Weights of a small mixture-of-experts language model, trained from scratch on English Wikipedia: 10 layers, 8002 steps.
Below are experts of layer 5 (counted from 0) of a mixture-of-experts language model. Rows are named router (the router's row for the expert), up (a neuron's input weights, with its number), down (a neuron's output weights, with its number) and show model dimensions 0-111. Each number is 200 + 40 x the weight over its row's rms, rounded and kept within 0 to 999.
After each expert's rows: a language model's description of what the expert responds to. This comes from a sample of Wikipedia text that the model never trained on.

# expert 44
router,270,160,174,185,185,162,239,266,152,117,225,186,176,300,208,237,194,200,294,173,220,140,186,209,111,259,269,248,225,276,221,214,290,248,161,246,208,216,120,145,132,168,272,251,179,218,201,245,180,128,176,187,260,213,210,193,215,257,190,214,223,122,199,128,163,161,200,217,222,202,149,261,248,190,285,220,230,169,222,213,241,211,227,186,214,132,172,161,122,247,203,149,219,233,228,166,244,251,178,246,164,156,235,193,171,284,210,173,196,235,208,212
up0,169,210,192,209,197,241,186,253,208,144,210,202,193,270,176,132,159,232,174,152,200,155,197,171,188,186,235,174,264,334,206,184,231,262,249,244,248,204,227,88,251,159,150,223,174,225,174,231,156,181,224,221,210,238,245,149,170,204,229,222,200,230,239,209,144,78,247,223,144,183,202,156,239,179,220,240,255,204,189,259,172,198,207,184,211,176,229,179,138,238,203,182,213,213,239,278,130,182,230,196,135,161,230,236,260,202,195,157,243,224,195,230
down0,203,272,183,245,124,179,158,220,176,234,251,249,304,168,194,121,193,175,164,127,247,220,222,193,237,236,199,257,270,196,203,266,198,230,197,244,245,172,219,169,207,251,192,177,223,254,126,189,209,254,203,152,213,187,238,232,200,207,162,237,187,237,224,137,229,231,200,212,117,225,208,187,235,193,283,169,192,165,204,262,178,194,145,188,172,220,183,137,227,230,167,222,216,251,140,211,140,186,242,226,173,165,180,227,312,176,244,204,172,231,207,162
up1,223,193,170,213,177,150,207,238,231,237,177,239,129,218,239,216,202,247,207,291,221,194,241,132,222,127,217,267,191,131,222,146,225,245,194,184,204,281,213,230,201,219,224,285,194,202,251,192,160,162,254,106,267,181,161,169,161,183,122,188,221,164,130,181,183,191,172,162,162,192,170,231,213,169,199,193,171,219,239,220,223,259,174,203,142,165,177,192,149,252,181,212,165,187,187,239,178,166,255,142,248,165,233,253,98,201,217,215,178,183,173,179
down1,143,240,188,245,264,211,266,192,228,195,230,196,121,203,188,156,138,223,195,229,145,134,218,203,251,160,136,181,230,239,130,237,211,124,183,204,163,115,154,235,165,260,227,223,185,230,224,143,239,167,192,193,164,231,200,178,209,240,200,219,205,206,183,190,205,190,235,210,243,177,240,242,74,176,216,229,199,71,166,168,191,240,230,245,212,236,197,145,204,182,237,258,246,171,237,252,176,183,127,235,177,166,235,201,200,211,242,174,191,137,204,224
up2,226,233,259,163,137,271,171,212,175,165,236,216,231,246,250,284,176,245,232,173,294,186,206,196,160,201,168,300,201,184,217,176,249,223,234,142,185,226,180,224,205,215,236,303,176,210,211,181,231,238,208,195,284,229,137,190,245,195,190,189,191,145,168,203,186,217,173,176,168,230,166,211,246,178,176,189,202,226,257,280,182,207,179,218,223,225,192,246,248,207,179,234,200,270,174,293,212,221,165,234,131,207,240,216,205,176,122,196,203,126,187,262
down2,145,237,256,210,187,184,102,168,214,200,155,228,213,151,163,204,147,86,163,118,215,236,186,260,201,182,108,180,153,148,215,184,180,163,222,244,110,285,155,189,201,176,209,197,210,160,243,199,115,235,207,247,242,149,142,186,172,149,220,167,176,236,224,179,198,238,110,212,207,282,276,224,64,220,217,174,176,272,182,247,287,198,215,202,204,154,130,278,161,206,155,253,182,268,163,193,184,219,181,156,198,169,240,198,235,174,151,225,199,202,141,177
Description: First word of a new sentence or clause in prose, such as The, These, However, According, Although, typically followed by a verb.

# expert 11
router,255,135,161,165,177,187,258,238,210,142,181,139,185,205,279,256,215,189,276,189,229,189,153,204,135,196,165,160,195,243,250,191,250,276,141,201,164,219,152,157,196,149,231,232,230,188,217,208,214,135,181,214,248,218,247,157,198,217,265,237,184,118,178,147,138,94,232,202,166,116,200,229,260,173,244,215,207,247,213,220,219,177,176,190,167,222,227,205,123,292,243,127,260,189,200,164,214,234,207,227,182,203,269,240,166,248,243,222,156,194,236,199
up0,299,193,178,228,272,200,162,282,159,285,177,170,190,183,262,303,143,209,160,232,272,161,188,250,182,147,255,209,230,152,256,163,184,267,200,166,181,181,214,129,181,225,241,136,220,146,246,278,172,126,209,184,182,222,226,208,210,187,161,111,138,188,198,227,169,238,204,213,138,151,238,235,286,248,99,150,206,221,219,185,191,201,152,220,231,255,188,177,131,255,313,188,233,197,148,175,253,231,148,178,115,190,213,171,194,216,202,270,226,210,194,235
down0,249,183,221,132,223,172,253,167,224,188,233,154,211,125,175,193,162,196,147,184,205,163,166,250,215,164,198,255,178,248,223,255,227,249,133,164,203,185,231,214,132,262,197,225,224,213,188,115,166,212,213,191,203,286,237,209,165,228,126,145,163,164,261,264,274,223,148,223,212,224,207,186,269,196,163,237,191,179,215,133,103,224,254,224,241,193,199,168,230,188,218,236,195,234,177,184,147,120,173,234,171,189,168,177,171,231,197,150,198,231,268,166
up1,166,182,173,234,206,215,251,244,155,191,172,273,196,175,206,184,191,213,330,200,180,182,239,287,219,195,154,176,160,192,134,236,230,227,207,135,177,192,195,165,174,187,220,197,198,217,190,212,203,189,251,156,180,228,230,217,203,233,231,183,213,80,192,220,217,198,174,203,161,239,228,175,167,165,198,264,218,254,252,236,175,254,212,226,173,126,221,231,225,184,199,86,251,180,211,152,189,288,193,255,181,179,165,225,177,145,196,263,140,255,169,198
down1,199,269,228,199,181,243,137,224,234,185,170,253,82,137,197,224,122,217,209,163,205,228,161,87,182,243,164,157,145,182,166,198,194,166,192,266,177,193,171,171,275,260,177,246,155,204,184,170,251,185,212,301,181,118,199,223,182,212,192,192,167,190,167,219,277,173,183,237,171,228,254,180,174,214,188,155,124,220,134,247,181,157,178,203,227,193,107,202,177,163,173,225,236,168,158,232,150,179,204,221,209,163,232,173,161,209,151,128,186,186,132,190
up2,173,204,230,183,188,176,219,194,162,141,131,248,146,238,162,212,237,195,240,266,201,236,203,151,222,137,123,223,171,206,132,190,233,202,251,184,252,241,231,183,198,184,162,210,263,217,153,243,238,243,178,249,227,168,129,208,189,222,210,198,230,248,246,204,193,172,196,202,266,157,212,204,206,224,173,181,152,217,208,174,212,204,223,190,146,243,239,262,140,189,175,197,193,163,228,255,254,175,193,195,189,145,183,256,255,190,265,205,190,192,180,128
down2,224,152,245,160,230,239,125,284,167,180,201,219,185,162,200,240,206,177,160,187,176,192,232,187,237,244,203,201,168,202,245,197,136,202,190,224,216,218,172,175,249,220,145,189,217,240,139,176,188,196,132,209,205,309,188,224,211,195,190,228,142,163,120,179,187,127,225,185,237,221,251,134,183,177,138,189,252,185,185,241,206,127,131,234,180,253,291,251,241,222,198,178,201,249,243,194,257,176,154,176,176,205,239,226,212,208,189,174,248,234,113,283
Description: Opening pieces of common nouns from science, food or arts topics, often after of/and/for: sequ(encing), ep(igenetic), bal(let), food, alcohol.

# expert 25
router,281,86,182,194,241,179,234,179,199,121,193,108,122,182,204,158,193,231,204,197,194,154,165,194,203,225,203,202,205,276,200,229,183,256,180,173,184,234,260,124,156,147,273,271,190,211,215,202,243,185,169,219,228,169,293,197,236,238,217,167,209,188,186,186,189,200,217,189,209,210,183,190,264,231,245,177,204,173,164,243,195,253,216,213,156,200,232,205,175,256,201,199,263,140,225,161,217,189,201,277,149,196,208,190,207,254,289,239,154,145,166,206
up1,255,228,206,216,127,159,173,187,207,221,152,154,231,218,262,144,158,204,234,164,216,247,212,264,204,187,183,162,172,193,101,262,209,196,203,227,204,190,192,231,187,164,133,160,180,165,133,206,170,181,199,161,219,178,160,189,256,136,147,195,176,233,234,235,139,186,218,232,257,143,172,213,249,256,190,214,239,159,204,230,143,202,162,218,262,204,264,283,96,245,179,201,153,204,180,190,216,159,176,232,186,196,188,305,212,186,239,137,248,131,123,184
down1,206,222,222,209,170,226,185,180,153,247,244,187,231,219,144,157,226,238,166,209,171,162,222,213,234,170,176,210,202,209,246,191,124,174,156,178,170,203,193,254,240,225,176,274,189,221,110,193,240,214,176,159,229,143,194,191,270,221,219,270,172,241,158,267,230,193,214,210,275,226,206,206,248,194,173,203,184,229,170,104,201,168,185,266,265,164,215,262,208,198,252,234,207,216,174,166,238,149,182,254,156,196,164,142,178,140,156,170,169,215,246,229
up2,232,124,257,248,208,169,169,222,142,225,169,206,165,173,196,213,206,199,191,199,232,228,243,188,167,219,283,209,202,232,202,229,142,269,196,230,221,277,229,221,220,188,189,198,258,235,131,237,252,240,163,226,188,276,234,125,178,192,264,177,188,179,204,172,249,185,146,148,159,197,137,230,275,232,257,200,192,213,252,196,284,191,205,205,168,215,214,229,256,210,181,120,243,172,104,224,240,235,218,225,205,241,201,259,200,228,191,165,213,151,225,201
down2,200,147,178,199,165,144,251,182,222,143,177,253,240,174,235,171,248,190,176,171,215,221,237,238,95,205,268,228,195,213,252,214,127,195,157,243,172,210,214,173,192,202,151,100,228,225,132,234,131,211,216,203,110,227,224,204,197,115,210,263,200,143,238,214,248,211,174,101,204,231,213,197,201,209,237,165,165,285,197,147,216,203,228,190,127,214,183,158,273,209,182,198,185,239,210,232,195,210,196,246,211,228,174,166,181,189,153,221,196,233,175,208
up3,193,136,211,138,190,118,295,248,216,232,142,202,227,247,156,178,218,238,205,205,135,156,184,207,253,197,244,201,224,134,193,205,200,193,200,210,221,178,215,229,191,263,215,195,166,267,235,202,176,143,221,222,196,186,268,159,251,183,152,167,170,146,224,207,166,207,266,218,245,249,158,244,250,103,150,258,154,248,292,265,239,194,212,160,190,208,220,231,136,172,243,175,206,257,192,144,178,194,174,252,150,199,176,181,183,161,142,175,206,186,238,212
down3,134,269,167,190,174,146,230,228,243,165,138,191,150,139,260,212,146,127,154,178,206,134,214,183,259,156,206,235,247,190,176,224,278,136,209,199,268,147,165,270,179,235,219,199,159,245,223,244,191,239,227,166,194,159,186,219,213,246,175,148,130,158,206,205,268,174,271,195,161,225,209,177,144,242,202,202,140,165,185,197,132,250,201,137,144,287,130,189,177,126,219,276,267,282,234,201,180,176,265,177,227,168,155,227,183,203,182,215,171,140,204,194
Description: Later pieces of city and place names in lists and sports rosters, such as Rush-den, Orange-burg, Los Angeles, Tokyo.

# expert 41
router,233,149,168,222,168,167,207,202,233,96,207,165,159,206,240,269,230,244,202,127,214,206,96,192,215,270,176,162,156,230,165,214,243,172,159,203,217,196,183,205,186,236,212,212,159,158,230,210,196,156,167,211,257,236,210,218,218,220,221,174,207,162,121,144,182,164,197,188,189,200,150,265,217,172,258,199,184,198,170,213,184,232,223,224,185,243,250,160,68,241,270,188,194,139,237,141,221,214,211,183,225,142,243,163,190,314,236,151,210,186,202,250
up0,215,131,201,207,250,170,179,202,225,149,258,165,180,239,242,263,138,225,173,169,134,184,166,160,166,173,229,127,120,237,229,241,180,202,209,210,208,229,142,237,182,214,156,273,155,220,206,156,214,146,256,225,190,242,178,233,257,197,177,235,170,145,162,144,199,205,130,205,175,237,130,199,143,186,202,236,185,176,186,219,213,209,209,215,178,215,255,227,145,259,260,156,260,169,196,219,169,182,209,110,237,259,170,215,245,255,279,219,173,219,195,251
down0,161,217,250,214,227,178,128,240,182,193,165,180,191,287,202,206,289,133,243,176,206,238,218,239,135,282,188,200,170,255,199,169,187,257,269,171,189,205,200,248,200,273,174,204,163,194,194,183,228,172,271,199,157,207,235,235,180,272,201,156,210,226,172,209,270,153,198,194,186,187,228,193,169,240,187,263,217,194,245,111,181,220,245,212,148,247,148,228,193,260,184,180,226,194,249,147,297,161,216,211,218,226,204,170,152,187,242,124,246,225,235,287
up1,294,234,143,229,207,259,239,189,151,249,197,190,167,235,154,178,113,209,204,178,182,236,205,252,309,198,129,157,184,247,204,193,181,174,158,175,147,188,184,229,183,187,184,218,145,171,190,229,146,214,275,113,159,198,208,170,221,179,261,217,197,185,204,159,157,204,157,218,196,184,231,219,246,193,281,89,183,181,192,260,165,167,244,243,222,134,203,172,215,193,232,219,191,160,276,190,204,206,134,174,246,115,258,136,214,180,203,147,178,213,245,257
down1,133,267,218,225,241,245,280,206,148,230,249,217,133,166,194,153,175,154,178,185,238,191,306,188,231,231,210,207,262,221,193,175,283,173,219,183,78,121,206,140,162,153,159,176,251,174,237,183,237,145,236,230,208,112,239,154,159,248,282,200,193,116,231,200,192,120,204,225,215,188,209,176,198,167,215,147,233,142,178,186,207,228,228,242,137,205,231,219,162,265,202,210,236,259,189,246,204,118,271,159,188,194,236,198,239,209,272,212,215,161,209,142
up2,160,139,174,225,163,198,191,186,223,106,215,232,154,234,199,202,211,201,208,252,132,210,182,218,211,179,182,202,247,213,195,167,232,198,115,230,275,216,260,248,215,255,177,162,350,246,266,207,218,203,100,229,258,217,154,138,239,160,151,205,208,234,199,219,160,211,188,249,191,234,244,165,200,191,262,227,198,193,81,176,260,144,196,208,256,260,172,163,167,109,218,224,221,206,200,236,164,247,180,200,242,177,201,266,211,178,198,189,229,190,198,269
down2,119,223,263,227,176,264,163,232,259,226,183,259,223,195,208,187,231,205,163,206,187,177,129,180,255,232,153,188,160,138,202,176,168,235,198,217,175,200,226,224,249,171,248,170,198,167,177,228,143,225,194,250,197,192,206,157,317,173,187,200,193,185,185,143,190,210,216,219,179,136,113,228,254,197,201,203,270,221,211,213,226,129,154,216,226,200,243,166,164,107,165,169,299,166,225,213,167,248,173,254,191,259,177,190,228,172,202,272,155,291,217,240
Description: Articles before named works, titles or proper names, as in a remake of the film, "The Year Book", plus line breaks after See also headings.

# expert 63
router,260,119,164,212,236,178,212,202,191,187,259,146,134,224,237,238,192,235,182,231,240,210,167,193,105,209,180,179,188,207,194,244,209,234,162,293,169,260,177,180,189,177,236,203,152,211,171,197,147,168,183,275,247,251,204,216,231,214,216,257,177,174,174,182,165,197,184,207,167,204,182,241,279,187,207,163,230,248,164,177,199,228,168,209,195,207,232,226,156,253,244,189,227,159,224,202,265,274,215,227,203,158,212,188,200,228,271,140,215,216,171,283
up0,177,215,215,242,302,103,249,243,195,177,291,248,219,177,223,225,220,182,261,185,236,180,179,232,165,194,251,293,180,195,220,247,158,303,212,233,250,250,214,220,224,258,250,305,159,152,194,206,222,136,201,184,224,206,158,188,189,211,269,144,168,173,233,188,250,266,299,265,180,259,212,249,166,200,126,205,188,208,204,259,208,180,202,228,169,190,202,237,195,161,139,265,141,208,176,215,223,227,253,242,231,197,215,208,175,153,277,149,145,225,199,196
down0,221,201,137,168,224,240,209,212,218,203,208,238,206,206,188,76,219,163,188,184,117,249,202,181,244,234,201,193,146,176,162,181,265,276,114,198,164,227,193,233,230,236,192,208,166,215,210,219,196,164,242,234,170,182,287,214,211,207,195,166,239,214,242,161,133,167,133,135,142,211,204,138,147,161,145,268,161,168,126,187,214,170,259,201,206,137,219,231,237,181,194,143,139,225,231,188,204,106,183,277,250,189,239,169,186,176,243,190,253,172,258,270
up1,230,200,192,155,136,203,237,161,163,183,109,157,106,220,237,174,215,301,195,191,220,219,185,224,172,186,203,196,149,220,131,233,187,213,249,293,214,104,121,165,153,173,203,234,194,186,205,231,156,200,197,211,180,177,218,235,225,143,126,182,181,179,205,213,211,193,162,193,189,197,200,120,253,135,218,185,234,214,214,167,176,187,168,194,247,205,202,237,227,237,222,124,189,206,128,214,177,198,233,244,194,211,165,175,173,193,243,192,141,166,264,173
down1,220,212,191,220,219,181,147,207,228,290,198,191,221,197,157,117,205,237,242,206,225,215,260,262,134,197,239,173,176,177,207,245,88,182,193,240,214,219,232,223,149,204,227,220,161,181,253,243,152,213,151,242,274,247,181,243,136,141,137,183,149,172,191,177,276,275,132,185,202,150,194,170,237,202,263,211,161,218,288,152,199,219,206,130,224,286,200,174,243,215,170,190,162,162,152,176,215,153,161,197,281,140,164,208,197,160,261,150,192,176,201,223
up2,231,253,230,83,174,167,204,209,222,162,260,227,183,288,187,223,162,142,198,145,204,232,294,212,135,174,232,280,258,155,201,265,205,174,249,190,211,240,155,134,180,212,195,170,173,230,210,205,168,219,190,195,197,222,223,123,214,228,199,131,296,152,209,173,213,148,216,177,95,185,156,232,181,206,150,199,234,175,159,144,250,168,154,189,151,202,248,229,222,162,136,114,191,208,164,156,186,155,174,184,241,179,105,168,229,163,184,219,203,72,208,229
down2,250,175,253,133,191,185,185,209,259,223,187,255,190,183,280,196,176,184,163,152,156,265,240,160,206,201,220,217,211,157,263,226,204,178,221,251,199,211,266,257,203,215,224,168,211,204,173,171,250,264,203,132,197,212,141,186,192,210,247,216,206,168,154,234,201,167,191,212,313,207,171,266,225,186,183,208,202,245,123,171,266,158,238,132,263,204,193,209,259,145,241,294,139,195,200,181,163,157,201,140,159,194,95,175,206,189,216,170,188,173,157,181
Description: Job titles and office names after "served as" or "Preceded by" (Speaker, Archbishop, Editor), plus line-starting list dashes and line breaks.

# expert 58
router,251,105,177,169,237,222,313,259,246,144,170,102,109,180,190,225,146,220,219,209,246,172,154,218,171,227,151,175,216,180,203,203,178,183,201,263,213,184,148,170,152,222,278,220,154,191,259,200,161,163,159,222,209,224,277,157,186,201,244,222,196,230,199,165,194,162,194,220,165,199,221,170,267,219,236,149,220,238,165,203,175,176,154,242,169,254,225,190,151,275,264,186,279,130,258,232,268,240,168,198,143,215,251,220,215,241,275,176,204,175,152,214
up1,279,126,232,153,156,221,148,212,228,190,172,216,221,167,238,220,193,225,159,221,239,231,204,101,191,245,231,199,182,179,189,176,247,225,148,185,204,249,190,205,199,199,243,249,208,146,167,226,152,218,139,189,234,155,169,177,257,149,200,243,181,261,211,204,132,156,210,229,208,120,192,265,327,251,177,193,159,166,218,186,227,217,195,210,211,287,235,214,226,197,141,178,170,188,171,233,178,210,232,221,142,210,165,267,168,220,227,198,166,189,158,231
down1,281,243,204,203,199,208,254,124,226,211,150,196,232,268,195,201,207,184,250,226,126,311,273,144,238,249,176,204,217,160,229,261,223,217,155,283,158,216,239,252,148,101,178,239,254,168,150,232,170,173,196,212,231,287,244,229,215,158,203,280,141,213,266,217,212,213,191,227,164,206,128,178,252,200,173,256,245,178,146,239,212,251,180,199,181,171,275,211,210,206,180,190,148,213,202,149,194,215,247,263,135,214,175,200,168,138,191,204,230,172,205,242
up2,194,181,200,175,195,204,217,272,296,198,232,180,192,196,151,189,171,254,186,183,216,182,135,183,173,207,107,209,207,252,200,208,199,207,245,237,118,229,202,206,189,159,190,270,170,188,225,192,186,138,169,144,182,232,193,235,252,163,227,172,163,241,224,174,219,236,283,242,198,223,163,183,253,164,205,148,212,266,145,237,251,183,167,236,194,225,201,192,266,264,185,200,215,174,184,265,196,278,297,239,206,190,190,197,233,206,220,181,233,185,254,187
down2,214,156,211,254,192,214,187,132,200,179,194,201,161,217,75,209,124,209,102,236,168,168,200,177,200,138,257,226,174,152,205,236,181,218,199,208,149,124,276,169,117,188,151,260,175,171,225,160,252,205,252,179,250,191,135,225,209,219,272,188,135,176,226,192,212,201,233,205,184,134,154,238,193,188,167,154,91,192,153,186,217,288,300,218,215,181,198,179,215,234,159,194,156,249,273,262,188,192,287,125,216,296,305,173,190,211,170,233,181,258,231,215
up3,134,151,184,256,172,201,212,259,240,201,171,212,183,217,151,167,231,181,245,285,237,191,217,196,168,147,152,204,215,180,184,251,215,322,194,188,211,189,192,196,214,237,182,157,169,188,158,199,171,201,269,187,227,308,146,183,198,178,174,134,207,196,243,217,179,250,224,238,200,228,177,173,218,199,168,253,266,175,171,155,194,265,198,197,261,182,232,188,204,187,235,193,274,192,238,183,207,241,178,301,205,283,226,206,251,220,225,203,198,171,135,172
down3,205,164,169,233,166,198,210,237,241,170,156,228,182,246,184,190,238,244,268,191,198,232,241,162,205,173,235,294,203,170,204,260,147,264,200,266,193,232,157,188,211,203,198,137,240,153,146,141,236,216,261,222,194,198,146,175,260,250,171,168,239,159,185,224,152,226,226,252,203,191,154,261,212,223,99,221,195,145,183,126,225,251,100,229,188,181,275,238,175,195,260,230,215,219,255,185,228,238,252,210,125,256,235,257,254,144,241,159,234,187,164,242
Description: Capitalized words inside titles of awards, leagues, festivals and championships, such as All-Star, Best, International, FIFA.

# expert 22
router,221,129,184,223,203,172,241,232,196,72,254,133,157,180,176,211,194,192,211,174,244,179,135,206,165,263,125,210,158,256,211,215,230,187,121,188,169,136,209,145,177,221,224,216,212,236,260,194,202,142,157,215,257,198,250,194,251,204,241,181,195,120,156,197,179,118,232,198,168,193,217,222,241,153,229,183,184,226,121,179,202,194,209,265,136,184,234,213,167,295,249,226,217,218,212,162,202,235,228,187,201,166,244,168,230,261,240,154,158,192,147,269
up1,181,189,230,291,152,256,256,192,255,224,153,183,135,155,135,179,207,274,107,196,138,206,175,174,97,267,151,212,188,261,219,163,279,189,243,175,201,131,278,203,204,148,226,233,183,129,181,169,212,199,180,209,227,262,176,143,199,163,189,181,202,187,179,233,154,142,267,148,146,230,187,203,181,232,203,213,213,153,227,164,210,228,137,201,165,259,91,161,202,199,123,232,186,228,207,161,187,192,188,193,159,209,214,236,179,216,202,96,182,165,196,244
down1,130,202,254,208,187,206,148,179,155,185,173,148,212,174,225,207,185,220,202,228,183,190,204,200,196,200,254,216,281,255,181,179,152,167,176,189,169,202,159,145,117,225,218,198,205,265,165,237,150,193,216,215,245,216,152,204,231,193,229,242,219,160,217,217,247,176,246,136,94,264,227,279,83,309,211,192,158,186,205,127,162,259,170,107,194,247,180,104,205,187,150,237,211,229,226,129,99,155,239,204,149,269,176,187,202,178,208,129,182,225,280,199
up2,154,256,262,184,140,229,257,236,163,218,170,218,246,192,148,256,251,197,128,220,190,214,234,272,174,222,249,268,209,172,173,80,236,248,258,231,232,149,225,219,259,238,173,200,169,271,213,304,103,213,209,178,249,279,176,192,198,203,268,173,225,219,239,171,195,200,195,232,269,197,182,188,238,168,224,151,207,268,202,212,238,185,154,212,199,222,129,151,168,225,189,176,271,163,254,168,179,211,212,209,154,176,152,218,138,161,324,221,180,149,200,262
down2,245,192,246,205,232,198,212,201,263,182,276,197,196,230,182,204,175,180,211,236,246,170,216,187,208,207,218,239,263,199,172,194,238,247,215,318,193,185,232,185,189,168,229,133,199,213,167,250,215,202,224,163,245,169,257,201,216,162,198,206,282,217,213,239,228,268,168,232,161,123,202,286,211,210,156,203,153,273,214,195,152,162,222,234,232,200,133,269,244,155,147,192,201,145,178,189,188,239,160,159,168,191,193,183,243,120,166,189,161,202,118,281
up3,196,198,240,228,219,221,214,222,205,185,204,156,171,207,208,182,245,133,189,227,221,125,204,200,187,217,130,307,266,262,208,236,209,166,206,172,196,127,199,131,195,193,139,202,240,162,149,261,228,181,192,207,231,177,194,290,211,139,147,159,225,163,180,243,251,280,242,183,175,168,207,267,191,216,192,173,228,203,230,173,173,202,211,245,179,251,198,259,253,178,191,189,252,188,198,183,168,178,330,235,215,196,229,189,219,202,235,210,154,174,200,179
down3,173,231,177,213,246,202,161,239,170,183,250,180,209,196,169,198,220,193,180,159,156,210,174,199,160,306,168,179,233,129,237,235,250,204,177,141,228,140,281,161,188,243,181,229,163,179,215,312,207,194,157,185,154,168,198,256,126,184,167,116,240,148,146,176,235,146,211,86,240,220,179,183,183,100,192,255,241,127,220,161,220,170,256,217,176,171,197,208,179,218,181,180,258,234,308,159,239,200,201,200,260,205,216,121,285,162,160,234,154,176,180,198
Description: First capital letter or piece of a proper name, often after the or a table bar, such as San, São, H(iltingbury), YouGov.

# expert 3
router,235,145,193,190,174,191,204,238,193,55,147,153,164,265,269,233,242,244,247,190,181,209,175,177,188,222,168,211,149,201,179,227,188,223,232,226,212,167,153,179,191,216,222,233,124,223,263,246,148,190,133,251,266,206,199,197,203,176,241,186,252,208,167,139,200,120,240,222,222,224,207,166,264,137,243,184,182,185,166,239,220,237,126,259,202,184,271,147,174,216,258,236,196,181,158,220,245,256,239,190,213,219,247,175,206,244,241,234,185,185,198,212
up0,198,237,202,166,210,186,180,231,149,234,250,203,214,220,180,193,185,166,200,219,245,133,244,289,213,213,227,149,269,243,224,216,198,267,165,139,171,209,230,212,263,153,198,202,225,175,173,174,227,172,219,126,220,153,256,189,206,240,169,215,183,186,203,221,167,234,265,235,219,173,224,173,113,199,209,206,224,221,217,148,181,122,253,162,183,177,181,174,218,161,217,181,205,214,231,179,195,181,182,182,206,234,244,248,206,134,209,133,151,233,186,201
down0,250,290,249,214,180,238,210,172,148,278,135,230,211,228,167,177,200,156,257,176,167,207,211,177,217,252,252,202,227,252,285,210,209,269,161,117,172,248,167,190,212,176,195,222,218,152,154,248,178,189,223,134,228,201,214,160,227,281,150,203,181,223,233,152,162,173,184,238,124,177,266,260,180,151,188,205,189,301,257,164,199,192,235,117,208,184,215,178,197,206,235,168,215,113,255,166,162,244,207,246,199,240,222,308,249,272,199,215,235,195,190,217
up1,201,187,175,244,208,177,201,128,236,240,187,169,112,192,236,223,148,234,186,165,123,196,170,207,211,171,200,158,156,166,179,240,224,208,154,209,176,228,267,218,188,213,210,117,130,258,151,202,241,280,170,146,304,95,172,279,136,155,159,189,187,180,198,158,190,176,284,207,243,121,179,192,147,193,243,115,260,183,162,152,134,253,262,172,123,233,214,264,184,193,248,173,213,206,124,153,215,275,181,144,180,171,187,189,159,190,186,275,281,209,240,232
down1,134,266,199,174,169,207,157,222,181,162,224,150,192,187,237,190,237,168,197,199,133,228,203,215,182,119,186,149,197,186,196,142,140,176,227,176,250,238,179,151,205,213,249,162,122,247,215,193,220,199,188,188,187,213,198,239,217,118,242,219,223,257,182,197,179,207,150,219,280,218,110,124,119,137,224,170,185,217,246,214,239,198,159,163,178,184,177,204,176,208,121,196,184,211,167,232,233,159,162,220,206,173,130,221,217,226,218,201,206,213,197,199
up2,213,193,186,223,245,196,214,171,197,233,220,138,212,165,230,191,151,191,304,236,179,171,184,185,161,221,163,133,163,223,237,224,148,148,219,147,213,215,199,272,249,291,197,134,243,173,217,180,262,219,225,108,207,245,137,198,159,113,222,227,211,199,199,263,171,171,172,214,192,259,201,199,259,194,243,209,179,226,223,237,211,238,194,162,183,255,184,190,266,218,205,238,207,197,192,239,213,261,215,118,258,204,259,168,263,210,247,146,207,213,262,148
down2,181,195,255,233,167,195,201,281,189,162,195,136,166,215,227,208,236,218,244,207,168,177,231,147,194,110,157,288,166,195,148,208,221,110,146,146,192,226,220,219,244,169,189,177,232,193,166,132,201,229,226,163,232,124,190,153,158,142,175,220,171,197,175,175,216,232,186,222,225,191,227,223,221,263,149,225,140,198,160,269,217,177,119,200,158,288,157,204,220,240,165,198,179,258,135,142,249,175,194,150,132,224,211,149,246,160,159,239,207,177,256,219
Description: Articles a, an, another and this beginning a noun phrase after a verb or comma, e.g. "composed a", "a new".